Weights of a small mixture-of-experts language model, trained from scratch on English Wikipedia.
Size: 9 layers, vocabulary 2048, 42.9M parameters.
Below are experts of layer 4 (counted from 0) of a mixture-of-experts language model. Rows are named router (the router's row for the expert), down (a neuron's output weights, with its number) and show model dimensions 0-223. Each number is 500 + 40 x the weight over its row's rms, rounded and kept within 0 to 999. Numbers have three digits each.
Before each expert's rows: a language model's description of what the expert responds to. This comes from a sample of Wikipedia text that the model never trained on.

# expert 57
Opening pieces of verbs after was, to or a subject, such as con, perform, oper, sp in spent, part in participating.
router:426520573518428499537500566482538561488521498536496476496494469493507466537539576531479469492491512458437548496531533527500466432489523480476576537505517530450433586538445501486504464513491504464577510541529533465459509530510497475469539481492574393439485519464430480478377478508444503496517493491428508531500497484501442464473486443438545473604406485547544454464506540607507513496478496497548445572455499440446465470549454563516440490527505531540436503457472479467435489482570491531489481523467531505505444486558458514549490511521578488531497494572489484498542524494473551449503487537549450421572589514498502550531455504475490507515452517506511562551548478538532499509506
down0:519576497498464536550488488492490508564461475585482578483532447486531470471465435466505456497518528477569472564515520555491535508532425515475516571505555467491519451515482492505527525446581472475482541554612572510501457592472486563429525540511460548502541551557543502561551491493572553534507508512422541489514493520456502464524486580443509505528526459511482522425464534531491506525515530513572445486516497541493476512544516394508422488442528460415415493489491561519508499445522481530521575505503465498542443553526491436524516472563466570531537526472483504464557467514499476547469408464533535524464578435447438536532526528472485449506521554512481499486500503536500522505486
down1:483510582536550510517567443531458559546462571505462515476439483524462497449447457522480527486496502484472487535475562456540468542510496535490428436489552505530520468495442580488520574483515537526510558436505465494456515470484493542552452509521457498456495528458526504493431486563554551502522554507473500474467623504606510482501585430524550474562563490536530584493573567475504497467554444490559504495511511511515507606453537549530473480487505499493481489496569487502530496516549447475548534452503436485510551395496554453475587529481565430549471472474547529471509520535511436517469503485519549480554426495533444490461525446476483503519477480515475462496457524525472526447445
down2:509499460548525492591461476499510487517522450483541462532543543455562542461508559492491519462506475484520542526512422532537499446471564483455550542447532543474464488559459504492485507593541444515416482529490491457463498493487542480476480421520543543457436537534533523502481539559524469402499480528549451531492504525532450494434531544388498520407477488534519450542466512535526489544481443461460431502510535551558440448467563548450484501493470499410570508490431456422576476483518470498543424547492547472530553520521461419538436532539540504513539630502450528507487453492565503534483426522508520467472518487493501494532521495564536532564486531509502536507523496501501489498503
down3:516471450495465463490538450428478517477547481428548510513548506483437572505582532499469492574455449422512503521575536453522525440534522513557460492541517486421471444489422450503561450557547493459452606457503535524463556412503468468490511516561534478463491531477472424466494427493504517433539480437490489530470534462574492467542509490523531459563520507488531530464531462513473495478534537493454511496434522428497489546473507508510558505502470467523483488384438501487456459440473420520514494496502532443503502459535549501504479488455469560488528519449472495543525535504392525519531479463478474468521499571477471502464435494474522531456433477504480532588541464596469524544537
down4:414470499538444572515533473553466452566524487535578522559527520504535451498515493435516500495488520546524531455531526494525543490506514439491559471433562517441454475478434518468494551448507493483460498479470573480480479555489476477587470481502505507528515529428534495423547542523489491451516537498500490538452523501512458419526525515516496544550578566504487553539559542563585524588466512582557577553542573531536550522601514569521445471500476489584503489495510478500506435480513446456528476509593464507492460469434506482501504514520540540465479523468532513518526611517433526505472458520470545456582539489531514588538485545514487525523481502544565500496524475494488542502508
down5:532516492534528482495526527456488535596517523447503505530506520456523463542458541507523461475483607602477545520478479516461475520455535546460574567491559518430543524481590490508479464485469582561549535473470468453511501484474445556519474518399511562467539471546474517503498500556546520421531483568450450495524469501567502460445566518421478491472472587458419461511526535456515505518470431490521501563504485497584487522520501541494442504495470543489471541538533552495505474488437480487428495413465485464553471583532584505485582524525485605484477495433516506485454484509465535579550483482478535489482485400494505520506484523494447543521517515514480457480530487535499483473522
down6:516446482531460485518493531513483538450577434490520439540424458557497474497527589550444509445505479536468473492519481553443546438521434450575459520499518539510526512528543530482529499545544505526457535425520528511473466510524489423475496452489510524471565477410473445471575488420549471526519507490523484509530477569492446454483517496529489487522542499508575517576507489497461436572583481447438513473475444570540523557451453429439487481539492503500577555516473557446422441454538546524490467494489512467488475501465544448497493472440497450509552469484495444399487496531530432478470498510518486471491440548448589484548441452526469496494476504527510546483481483575548556501487
down7:529510506531478519490516484517471472486517517575471515561481536567478536506535543519464479444483506518462464505429454494539541508534499562508437505491575438504467477491526502476529498460575536584535462510467574477472489505593401587494509517528539502450523457558536481482533486569497573476553453555482552456522466482503507525547547426516513575501467422469454528588466436586557442479503498506486431536486548520571512510488460457466564529502479487471488402468519499566531478486426554538539470484461546508533500436473478525534520468505533533428516472509480556549454456547460450532433458482499437513490482535496520561463458469460470520423501528460521515488524429510417454487520
down8:517465504513569461487539495497493576449508512498557498519527504473540506457524540459594489498626426515483548563470482471477470474487483466561469539425481548424516474496472488483486550563492554510563524438470458494466463487563511472494456459498507503548448516521552485494511558578490466512505531517550534506513485578443519452480498479527514492436494470483447477562496509484578426506490532488431492490520498612479504469479486453568549523531505463478547589418514551455484542482545503512487505477566520543532571519557459529502520452523512532506459507386505529530531474549508496513432575439462478457531478462486522503544487528402550444427513599502523509520517440472480499481534

# expert 61
Modal verbs (would, could, may, will) and word endings such as -ight, -ow, -ible, -able, -ows, usually followed by to/be.
router:558384473419459513521482531498500487502512493509566442473517541547512493528492499609369480413447505439493514493505528568495510535535508459490475488511558460469536470515540495473493507488465539516519461489541498504517448430528519571478481516487539509480445488474439508426481489477454500502468563538483518507597537491476527512471508533451422578492490485481558518535497545574496557453555500505492512458424567555466545506561512474524410496487455548509573499535522487487488511519492580521534471531522509516524557485464526467480427524502429509517541512500539553526510525549477483542494427508523540540489449606438543461447498429517488422508516554461532557469499443467509480518416
down0:474505527571515526434549449515524498469486497538494459465485524515423430530535527490452502554544398575561578462542493507459554447586483525486527456503466521499526532516551536476575470473562560497495514447567490401539519515522500587510461515497516544508454539498506485450468487496433522475505490517489448477506463530504461425485495539536451552525577516557497491478483465452433486586434535498472403437483528488511506480525590465540472579473485513538549528480503509455485582445508489535538535496523472566482481483537531453499485489553493456457483550464505528526522489450435484527500455487483540474492411564506512492544480538458538518546582457438474482547505426540515458470555
down1:505543547539518564480469496522533487441438494552395523580613453496467561464544474480542498480492472471443460529478515499396479541494445502552442488464443529463511475485516513410439473494486557499456483495469531514486490513535557532498454545559484525556503569441520552531522491478566507529481512504468497500444508462494527560488533514521507495471432500490510509527477469531545506546550498541504483531473464592462523533513477515522430483525450453496473491481483520587534538483478485446570491469546569527472483490516508550461518491526514487540534432518564534636478480557441514503551475511416378509545560528459553471494498509494503471532482520527557491505486438431570514506576
down2:501553495466478540488569470475480542507463483469563489495523533503490494514457521453460489449428498570543465522530432508547544520506496491562469506460458424466431486437444529532472451506540541495553529529499594459468434542556493463493498554533500477418566432526482515511537404526510489562542514468506459501455512426493528510532442520527581476548493419485477479500496494534455539562572486518523449499442529576502470559561503491493447551462467513504544505567483501529483472546562468550475547543467529464495478500483511508461388516465485502583501516566486482481541416477497489512551531452497499506432454463465469469489520550470525414445511420532447517478520508573452574485529
down3:473454549546506484517482543456556508578478459502485528575502538484608506607490453525551473490492469525486519512494525525484549478500471460441451512556542459597527539443475512472475515439506404469495477484447571467509460429522530555496491518473578479632577520462481472502520528482433483445504512541544446529498513417484485521502458535503458505511493509539497413441479517506468495441406548536465520518527538534497511464488531473524531534514443579481503491468465470480525457462461481534418490471446470448545485532507443513550513538549565540500467508492534510493444426470478598444529526496494542490517568523532543527457455537466598506562520489486515529496492453540505503499501
down4:520546537523506500512562598457497482564487537547481472481500480477490533469434518558482543519531491507498533460474624552499466543505466549479500488503487508499437506460445465524457470520549524510478456511475571533500471498511445450493504518490547471469550472478488549528558499480491524462502528496491474603543457485472530482573545406475439578487522513475493524487546479505475467500483475485445520529490465461556505470528507483531435560526482470525610450601522515473513480428509466468541551493486561516493541524577503474515504503449521498490464514486489423597539584475481575442427452471568479491547506471398554553567497449481484464476477576434559486458512541530552444466508
down5:529556509512466494462457563476453547531526635498421449436511491503516519548558503509462537498561501435448485500557528515531528557518534554468489537510478467538375428512530536574483437549472476512496538433529482490512488483462530547541462466484491482523498550508501499565510485476533444480526534471538493579566548572453491572435515492511594528485438516451497586464548504514442522496475588513536482525454539489473474546516485501485506489525517519416523492524490482531494463507536542529439560541492469429462542454515493518536486513500473578423487527475529536539573520535470482417456462484574526511496498448526566546514482522529472466558518427443551452477470516521484500539501
down6:524510440466525505450495461495493449473529474487517518502543474435464477401508529519495509444484464491447522459458485552480571481503531505460475489512501528442515426519496428510497397469518554490471479587447474434481522439480473563509422416521496427453534536451520525561478451421498467507459546421514487471587543498484552497462564502481529483536466496448532501484420588493522518484535444477502532531444543477488528516504508503518452515496516497449478524492470505474519568430542473474410509552625525479589539518483494478539532505541519440501520489496578534572483513589492545479549483448534493460512496481522577523515529509482522532495479471477421476554485543567471518467565
down7:517471493531481497467460494523475472501502504493512542529518493519529496540434515470594398527515465456507452545419569486516513511525523470517485533559444552466488436445503561564475465477490478522526494559537555553500430550492469476513501462462502529482619469401506531565496488481405448502527517474464531522475474428472503508517451532441435507460519511526450477465422541507526443446519448533557535520543500516540529558525494452467461501525425502529512505534528475509433476551487484500537525467499507513532424424501529455538529523421506484537425475416465515524496512548542453531462545474477468485546417497526508566603402463533550527538463511469509545491491484567468463500559
down8:558495536505471484488517480572479479477475495476488487485523488461557495451550520517502439507406537545536530540521496471488483408494473463514520518397514473458435463494440462411574498533399497495453549500451499451506439531587517483553450508483461468496499503526431454463519532432496513495494513470535415508515553481444490488537531473453469468519552473489481517430437548496570506495472458479505430521502489544490509502556543537550537470540457572457418471488495467473507551437434497531471481577513442536507490563524476517485540508535482430527482426405473549425442493532490447529553556497470460520509453599461519499467497483443486549533542533472476512551552475525438472528535

# expert 2
Final pieces of multiword proper names for leagues, countries, institutions and places, e.g. Premier Division, US Open, United States.
router:586470444526508509408512488472477516532505510458476546444494481529491464595553525536465459540530554473451486495525531511485476531466451554540512541539483494477430518459526510533452517542463477484494543553509522503523513509448484584527478527501458505503526542489490458546485505572445491579452456546424543484456519442505480516472440534551478436520508515482532508424495511525537524459483500480519486497536455534394519520486514485496563465500445563485452515444548478546514478506507560490454503490595505474437524562510530525477417500506473478459511451415428487483445511490395495518453498459539505516476465509476492451513512527568486538584428521425388524522504555447431533454402
down1:477550489461504507432515481473487558579434568510483506483499523484462487480544511468444471420492486488425516493525450594542471492562532433522435485498461530516475484512571508425494469483488475534494501466544503502549577514497532466503483449491545508530523475474439555505487510508473516467456544519519526501477481544513487486498531473502412477518512527464423524502409522484452596491533531543532500550459453428486540390419435513506511516508502513483502448512530460479498534488523463462472465453457502536550489494440430523531517535525509501501472480530415532431534558507473485504489439505523605476542507548546435437468495469548469517482460477585496520429570476600585588465545
down2:444525526481526460527501513466516475543525504518452535596564582530453472523492489521482564492507448525500443474516453515513501481445520479497504561539438526496506492471490623522590540555562492526573469495511401513491523533480478499464505522430524505502456469556476520512514500496429559464481399517489528507573489467504602509432565506543430568460465495493490499475465504484484593464485513489468550490484551547542483581483488554451495440524471514489456488538459416499498445465530440532482591400495524520489538526540558512572432438495451560541478555481435487445506523476535487496516517464485464451490573522533487523545523475491475445453495470547496513518528449504474500476447
down3:469532463491533412507488455461456527536512477484483510531543439548502417492543466469460476510526518506468491446492475535470525534486461517456494586518493488516464577526487504526447501477511503473521562489529426501530474500462546603466549474519485459531534512533531488524459468505420515530555530489510592489512515506543466556415504482548446490556556517495472565473529535536502493512524492440482473527597539430520540427494483558467519507508485498512476521528528511500543450447488489519482439471537498516408533526514482475451451444560481520537455448454427620525544498534441468568551508488513519512507503590442557413488484504563478448495438485531521561475625531479462441552502
down4:467510489489458514458551459502485505518535486551479489481522490483499471484512576496481451545456498486536529498495538508480535477497430566517461503519438513508482475519480509459468501542495557439506442498509502512477492566471466447527494446547498556554455480504519469515478532494468547536608516506527526434550529482475500496470530524529541502413529422497478544551487524495541480465448465528544540432443502497492596387466446504534464562563551452461529526581563463559486538474449536504614495574477506534519445454478498568527512502538473529508542484487508472463500561429528503471417432441575455462515592487487509398493534521473559519546522565526454463432501505529421543464514
down5:506555500476559477535563517483454474457521444534470539482464514443503440465548461479437556442465383484534488493484514454539445534487475543505517520513453515483456460447542457454535492545528433429525513568500443463487481470481465456493552504503425482522499515479495489550533492509481470542453488502500512447512492511461455475559454537431542482507451616485465480513513525535491456455529596448471449427521509520503528485508535473541513570560454557485459519510474597508443489488518495566474514569445567447544495540561490471512528507443446482415481415560523501511509439480494560470473463474494476456481515539414530437467530501461535475475498551488474572524444505504599506476447
down6:487465464546510484412516525517527467463500467459570503524440512466453508492454479562526454542504524479424517504425507493502467511511524465443508446514494505554482505451526450487499497483448464620467484485481487490467518530535534477557475389496471495446483464433480411547451572485565447402489520465470462504490498471524573489455446521380438459587532458556483498490472466513512407513571574522567513478473565496548458519481464461486487506487467534438498524442489451508523517501462422502508489484527522531508503524483452482486495518485586504550519493522543519515543500512443471540492523513523546475514515519454434510571441483472485493427464518484537458516466483505584599521582
down7:563529477470487516567551493440588497565491536453574483463537506548546495529472492500510443519451472537486443509506557481556513510474468477444523518528446433508496541462517532541460505497536456525530504496481516574454531493524543469523451449441470541487444515523492529461542494540539525510456496587455464466513484460458465506487459496570500525497548551527521471497471470526517481429457472521448475520459396475477527516507465571585542437485475544491469502421440484440520501514548523475491512477465460523498505530495493599499512497587425459521474598518463508625506557517522483566531483503563528547511528460557471409508543463593542574548458559462489464449494477524508481487474
down8:453458508447462457522510543526513474537563493480406545434517490547568437502495419474434518528572447558476500466441484455550510545508528528511498481516566488543524466473501476483456549465466502503560473557492515463537500569481593473448525527470462524559522485533420509542525461495490547567478511528457485505507500537467466500564463451508495467402412530483436536516477478505507558471449518477530523515484461497403510501506484473506556461465552580591430401444459522500443466504486565508504532542488464455470491519530421567574471492511462563429525487462532468471475494572467540439506506501538490529445485538538443552482482462555523496496500487469489560499521522503530524555444
down9:549524533531411520506496491422508470519475506420503436461511496447542525535495553485525495559512488456507536471538523444415467373482483526496530433593481444432535482500476424495453547516533518515480511447461427559581496572464460426512516491538474463563486461556474511499503445489523496494481549486518448435500477516489513438485503491453502464477576465477520509452493620496495553469498430526508495470512450473479510518495504534481517532441545482513474551481482561473528524593534479490444483536498451503489493540548507558454442444487537502619473501444584522512468488562459479501562506470505493465501520485442481471460471513544588466475473481537406493503506497513520442478466

# expert 28
Common verb stems before an ending, such as act, form, play, work, made, used, often after was or to, taking ed, ing.
router:500527411525527442514459569429451506480483503523531496541555495515415521476497590548471470534495477418505450477433509543444468476515467549506462491523482537497542490505461475588484487481507485459526572509492498558466473420516514526513532540471551483559550481507440488483468476518507480491503467565510477489460496474508523504553475481550420453503499520475450552526497479519444531538476541458415466436451512464428516473487473503489521542556482483494445532467486513445465459543534503559527523472527496532412504514532419468551439590470477439416573418574526527516522485493469543497568453509485483484482448522461550528607520536436508483504505625487503507547481579526534479464499
down0:541499533513531463602516496467518567497615520517523483500557450539571462477452548496503508481518430528519430543471508505518466462521463487553516461491538415518520543452487485473539481507548529527489508530479442488568493473500555553479493535513475543447529545565469577541522560499421469542550511458504482552477411524435516497571506492478540482378570533478478471437502524449570507508512476463503420468521556528506526495507394505560558493477538538510507429475474531483429506511521451493450447491506459539443497536468488506499488473505486473470576452500444533450471526447527503434509457462504432510471490494564500452440520505476516415457548472531468433455469537498465563492476
down1:564565524475513508534423484533538450424528508546471467531506471494457543559467430522488482557497461510455523527482597431558564438505481533506482502490477481509517485497505471510558489532503452485536440476474501503471454484531547474547441506533521524531478540515469460428553540507488484522495544455517478508520485499411479414439550465534546517530578502506532454511425503519501411593608475512460507542481545527470456511494496451551503539527498477508482440442471463425456473550480466464465550557450467578443581488503566501407466483540531541484472460525588405506484491458499566497483525584507439457515462459489481476508489495505445482497539525554522515538507489475465433473466
down2:529532448465483494618526486474420492484546526501439556597552508507474491496501449550485582530543451447540538552564586481535506456531525532505463471509488466511505432498491574469468472433482499429523512458449460463478513406526494561506515551533514516556462548491499492432512489532446463579535493493458427536520502435507521446510541531495573544560456419466420509487472522484480498529477544487452527522541532520477520498472515515512546520528447513523463556505495502595547506485534444476463508492472524553578552492454524528554520487543481536580465527554531507481453503569533501465526542483496525554435523447486566488470544538559534541557486468520507586434544469466501485509534
down3:542495455482498499533449495472489540479508556493480491508566481452496478524532490461448477545546599582475457532526517483428484483481488521472462386480507602463519531476481424538463613479488534472511573512483471507480566541431505518566540512560564544498516492412511442482481484584540547561466569530577529480441516461548501518468545520593495485566547480497497480492543553541455486505538569512462494526502519561461443530494514449508543540540485554476495536508478445506494448492515543463478501538543554526505487487564488472581526563469490495518451521518449532506522483507527467425541481523549456437541458562509497552461431510522520487465466538516556514474474510557541498419547
down4:502550450544519529530471521499424498412498518542491490528550512483516460458522495455462459566566552516512536471573455542498491522582563542578521451591539411446487503541462544472486616504479445517448563486511524497517458460471559508462472479495409446458548470480502516478534478496494525466481518476505517487495582520518523554413473527490486468486507476476463450456526532498498504520489429490502500545526491508514520434435463505502489512474538536491456547489560592463545453537505468533535499417512558533510519530561495467524479493515518524456486557534536474531501519527465474512444529453493535548538541470538429454436460496538502410627473556520578450463565536468455503527489
down5:500470499514456504543458479450521490575493526506427458482461523571430541463491517476540558497544473486516511459460534531488541543465564444510525490537530538498468551444448518492527530559500509481443524500584499474531457521461498541449502546514488527509533513480529519509551450399535530445600535501527539493429514438574476521457478489503459424565492467563561554471466541487461430440467543533466427558508471469495513487554508521431453542481523455489523483530491513490504488453427524546500491522549498463546517488491456507522465505430546459459582531486511560555552454551548488461611387521503554468468495528541535559534541530566547497442473469523457505525540496550477531452541
down6:456480487486529498511515538515587521507498434481528442450455496405578519493461529527525429493482487533516534557426530570463431479473500478505503528432432549467415474463429440504499540476451495519513528495485545546473529503474447463521535472516552479497494549567594458511553476499539484497488430475470540479537483513502469548509538513511460507519530546512555432576448576512447445461504493489521558495480399471444509518465476538522462534521564462488550496460522506527497523456546415540447493615550437496451445562567498515482547495558521526501493579498454519427501529510493509525519515512431450451469537485466498608464496455497449526445542496495508516473468524511496550551518
down7:535471420521502455581518577531474501459492595566530568518503532369497472450484460487462453514482515429517502485441506478437547541511495524566482485446454485522451501452597550547533387467540478507455488456584519446438478524522470495504507481495563504498456526482473536472548498507509499477547523518510498483489459459452514534515537480467479480418480538526506490549526512523515482496439516526498434460506564504550402486513570563584513513476484486472500499456472498570451489435474474491537551531484487500525551531572495534536517480456488467437527492533440568565472426537510461511499506451529532472549465487401524505452481534508466486533528420538522509584535474524489544488530
down8:555446491541430514458558548567480486412550519505547499469527510431464526492443440539502475514457433528432525525521561472535502499481497528456492593493536504511482432456527526485436460506445458574504447552612507488453478499497489458504536527493532504433500476546531501483475474493499439535547492511460585436515459538518522494561513558509519524456517449484398501532509549534548527483462534579534471542529528482516562454515505432588507507514586543446536490472520522486496581417511500485477545460447486448527399523497483496535578490449471491466491425517513508468488525515523554486456497541547433417449444464498512538503481492539489439529515462518504453561501459548487483502498

# expert 14
Fragments inside words like v-ain, corp-se, ac-re, and the == heading markers, plus some short function words.
router:498509497501491411497488553463491516510482522426487551526440498548512475549467515478556531575482457423580530558481400470515498452465495453509460480565484489566508494504516538458461422445571543489503478464556445477540482486518510448537483438574505578477487541534557429530550546492508421505537479509532503501447508460439567530498455493548455537505439496525488501499462463494501521530506496515522525496415479546501520492468397477485507490476509494531498492516466545552517410462501546467479543518470455459454514529525436562468555588468531474479540489542514500490405546455530461502564427501514489461518447525512522543588554541552464459482435424434506453482523465471492451528457
down0:543506459463561507452488555563552538530491498491526506503432493500405483395441483564500567470546520533500517513424539553552523518484463467531578473513561519499553534487468485501520546483433463548581557511377446485431590462478480479489465532507529468532580495563439510593572540485513464525429476495552480551450499507521461455522519557456450520538535460435505519475469499534530559484514499488478504521495508525468445532511469477508452489482476525537546439489502437490550510445506524506527542491496537452501492497483542508469487586524449436566478492504436513474521488456568542521550479526530562512481502479523517563472434426517470549446491542495516543463460503424540526522449
down1:505519465477451453566500517514490526543520544470508459524508480500490520509485539525467482481505550445442504496455485480413522435507403473501398476540516486553520483573490482530502517454503468517527488425519544504569482540496525373513457496501535454545479469412473452424456415467482436546499520483411502517520457521511497531510530488509458529431416493552521547505530455456500527547516604440499510517444547503563524507499503443465493450568506549464468449552411466502533474490527453411493478467409472438452495510493507464451496544532474555481475501502487514580508601433491464482446477491516440448463515538476485493493496500477487592522529571499535468533501535523498539505492
down2:458518498517503537420509425416494463515438507521579518497500474504464488510467495526429543445542525545468534515444507593507450456524630496545508498471635533413518505472479487523528532519529520483502531543451451504498531483516469510536464514432554478506547536510441482523451588574479527536532550492473519532531497496633505487537500523525499490571453547563453506556494467483478494519478466532530445460445452539505453514533565483535459367507576484541480467546488504466451532511443502553531437470541494505508498505507538523461484501485519462511529500469493503512479470502530476476492534553527515523553415453508555451580465447470549530470443492476468468495467473542503553503533
down3:513524463475493454559442465455486496472495540526465457532534485520452587523407518476491514530559482542427520565439523431443557423484429507460462457522499552540525453527504445561489435535503471531515429459492497479557588507593475448529513526565466499476519472551470543547527505449437475516564420430422480519570475470498507474497464485440493412521479461573494499479491388512467475551449527488598472492505559482479511481477442499496570463497486479522475434510512454602453519508504465447467542536472510488502475503473507500519516429530461539513484542498473543450445449458566495533501487497534470471528490534496519482491500469452470476485521571466506456543521515566531482450503
down4:415482539462479555534435483555506492543478442520512539502499482482487536345487550481531465526496499439535588532527473503501470499520551511532488485530476455474477453524473500536489474564481513575482455585463470492456449462475483468559486546550451416465521524542480535530543490506390527470506505535510515483552580541443477519458555448503579436489494434525479489496431481456515533502445426517498496459497438467511454545564449457535443498493454526513502526490441522518569562482503509518472464512604516477560507479566497466548472507479488541528521476506478580427537524583453443527550510473513462506508473517508472496460458557523505543552566421478489488453544499479514485453524
down5:501421464540529418564544526442526494530540569478586509539536484466425507598519496481445474558441519548498544498439508502465502484533490466486465474462531519580475499557516510513467429577490464517508470529535498516537490542414546476457546453543531475442478497496506457511550491481483556503442509485512509411478493522541519529529458442476528557496461499505519529513504494508546447430563443497459516604565438551456543518418537497543471535564490439505498513448453494540474517537488480505452490443511501452464536442502494464444494456518507429440462542402489513491535546468495529519481526485553465453547539532489452483446526502490467530577484474474477520518453595509483492457597
down6:581548548533539518565497468486379441511466564493532523467543514462533507479496513523530480594422519538479496555533432483495516473375459490484532505559504509472431552428543546482445477503493452467551468467476432520506467484506500467514503476474510487507500488417424479477495440476522493467543460518510460528476447489505477562535473448403461525492518483448442443512497481498435522515491473498470509551543532535502485491523475456525572523466531482489429498531456512528556539512599441518501615480430557517493503451519505572475582521460539517515525489557515497504440443581537537475540494527501499509470535467479455522428531478478447482474554452567505536488502500515537524475416
down7:420589491485572499493455458509568559535528561527543534484410492505507448485426473522487476471504491487520523540516478528538502496526488491439526562531530523504532515475548535525421433506540506591447423482428434542493450584475460515463491493478535552491499596526441568524492503436461519490500538476582520560452446453497482566452495483481530532520481454533512408509504501455527477515526578496431539468510531553433472563529518524511501514552452535484491548495535469472471419485445537515454447478485469544560546493501410470473470568457435450469485495536519500562498490451555491516455492438528474464453477488486454492493557523506467484546431504581493520495476486504516470549550
down8:510489514457457561518480468516539446507456488473567529529534491543484494456548494535499426478440482493551445499489483556516502522474507478501540435463489555538537526518447560452506564520520494528513429554530463547509452495505455560510439568444472520513514475515525457460525451541523516424513450556495418461437421442509495508453515548538528488501474465517564509462586540502521566468522367448491508524550509521442466428504451555509484505439499551497511473464447564490538483452492523557490462497515533509545480499440468523540449457522555526512528517551489562466496467497484490543481580527458538477507512479452502463420519555603556512433555449468523577511498523518552609476512

# expert 3
First one or two letters of a common lowercase word after an article or space, such as p in pair, c in candidate, b in battles.
router:534483418532518427542479534467481500540510456429539472507439494490444488442423501516507532492565493553413466381543556499501552472502443441426562500520454555501449558536474527490516526482513516526459560548577531520460563458498517520515440470546444558527469564500500483526496535505517486601491522497475483536522479519474497531462561471504438501533497509577510555502562473545530495547491459506419583513440509550415500537500557467557506497495473499444503586437559483447494570503534498443474501506519478455485533462561483471522482467445472564480527500544452483523511451458487447437541514524540474488446514509432519517456498552491461510454418471467451441455533481516506490473494
down1:494459495517453511502489456461501468480596471442513478501533517513577516494506511475548493451483511507454429461468477434559499503528497559454498540515473507474435537491546463447520591480518440462413475488620561502503518467490524504418496438499478543501552492473483435482550505500516501484481506500486435514544561505585494538437447393487502458487550496556581440557560463475498494499531541509522422448482528538510449512535449497479589502522457529409518497505531467528493531411421495492472495593552540529479429460508426518535464518544526468497529431477486473564404507458506531528504573485476488473503454527453526530479444493437469501496520506489509466490466459460553523490490
down2:490501467437504523451491497489456511453537426488508505524528455486538487514529463458442432537544509535498529528487499452525475508501521525484506502547539491523466473507529453522531592573563556580484517463451496518515473561548489471473462512517578537450452553505506515498506529509527565463541492574496520578549599576487487459491484501565557452503421578473462552522473488437393542477543508540456425451479588465455566529508534525521509528490466527436533493506547451481541508464543438465419548451520497489524540484452472463472438433565501534474522525545460523532477507497493545435554428599518451535514531505441490529529452471526500520449530566494510507490524571532482552467509
down3:493508555530547521526470445507543572544515541512516544468454469442558530560429522473534494436500529468564517488476565474447491431439538474507468497410539575525562502558450513553560483529528464581485463467507499502519522507514471456538516486535573498512499498525488455436495505477501409525576474498491484506507441496481433442522560517487529457496510477508462500412485535444453557461462525551391520483494543498495488488566527538451512478420471514517462573543516483489492512427535524558509415495446502516506462423497492437472538457462435560452489552490553542561587554480520457458500461506488501469533503493496555461488531489467474503548494551490560505533590490544477423539490
down4:566558531512465526533471547505490507545465515494481438453455420460515486409535517492450562484553444437515479494478469499475592469538552406465565550495498558531484487539522511445453512539501535563446525410568532510531482499457536496485543457549532438537491553557473486517549548536520470530491532520543419516514453474473498496557550527575549478536512452559461547479552451517502496543501486503510525555460482469479529535418543478514506464494428502487510454498508489505516509558497530456463481441520464527526483468417505562463430464480540534573531501530509544456574543460479522409521488484504487481502554529478561426540490513454478479468455507492573591479550518504509407447474
down5:560539438530560501478509522512543517502461438481501550531527451510527548441502438471577524478460519510542525461464429474498471527451459472538448488542467492422493484448493489565513536530514470559540494487503518483512452486514470483528506543480515446519499465480497438574595490466543520469504490469379554478449527598471465475526596504537508497506488511426548411432524463465546408543485465565575445494478485471546561513477555474525518584480525494564455522522503543496435547475543439475471437520469508471535484537520547558535554521473397475550480455542501493529508547544575511451480583507570504519456498527542519443467474466487549502533462522476501460489499489502470475465517
down6:462476465523525508544503541457481489441456486512486489517530417582448524498512541504437468445529499508561474525513439544531479481383513584530450485529499542455535523469544592512511516430506482455464533528475562588573491475528455468482448519481460538492530457457466516525472503486433541499506530505479511543526549500512573462482514502518502522475538632423496510479486463483470444484466407481486468504484469513515518525517542481544531533460444576549499485591536499556467504581504547463552527468454476458445608448533532446460508538518487487549523534556505531502500539490514505467485479527448486529464493564526496455593503539455457526538439519511477538472599511552512483556541
down7:499454449596537508518504466565491475512537507451434483518499528521452491461544451488533488482567475510448525559426477505475460524486518448534465571545481396540452506516443589457511505438449477464453508456529485532485509535546535483436540501460476463533462438480435528448452543494404471506518477489476488532519478448519492517559514502502528525593499419523517513476541548470543442491438485531402490498522492549502485544451506437444448584527502458516554520537511516487493519506527532464484480521541521474563522510581532449499510440584516574542502503486506479480396399472529515462577503531467472534458551500530450517532565490470506522490484457490519540569487519508487433466435
down8:499489503465577462430520522465636494555465538441442522482484522453575448483552525582497479547490543479562513519532503516566482499474468547492541537560494470458521505544469475548390508512530501433509436517461410594528522439526485451495510532476566554463543537492509551481532454502433472520523514439474505569512522507558529559461519531526490538482497532456581476438514526502495518500463506522487470522517495461495467456539530535479435488500524588453470525477557463489547468501365527551573476483521463560513535545491508522475480513494442505501537568472490517523455495437481442503513502466564440483496464457492438447530490528428480473529478526508485562457485548465502554518455
down9:518477535450520511500563616473481500509518532493468435505515525548454488530457528488466560525556523487491464520449449507492473528469546555448459512413467504528531514453479523452535552528521475437471516548563532530487505461549514537515563605483506487435528394528486514435445522462542524448467529505502443469544515477503495509488554467488589446490570478478485471466498493493536453485502462503481527566491493441465496579624433523500536532468486464514506509478448470459540454431526463524494494543543526475522458588511462540471512506488531512549522413475518516519548507502502453455446554479452477477565536512535550515451459490511551458474428472493485453579439475388569531522519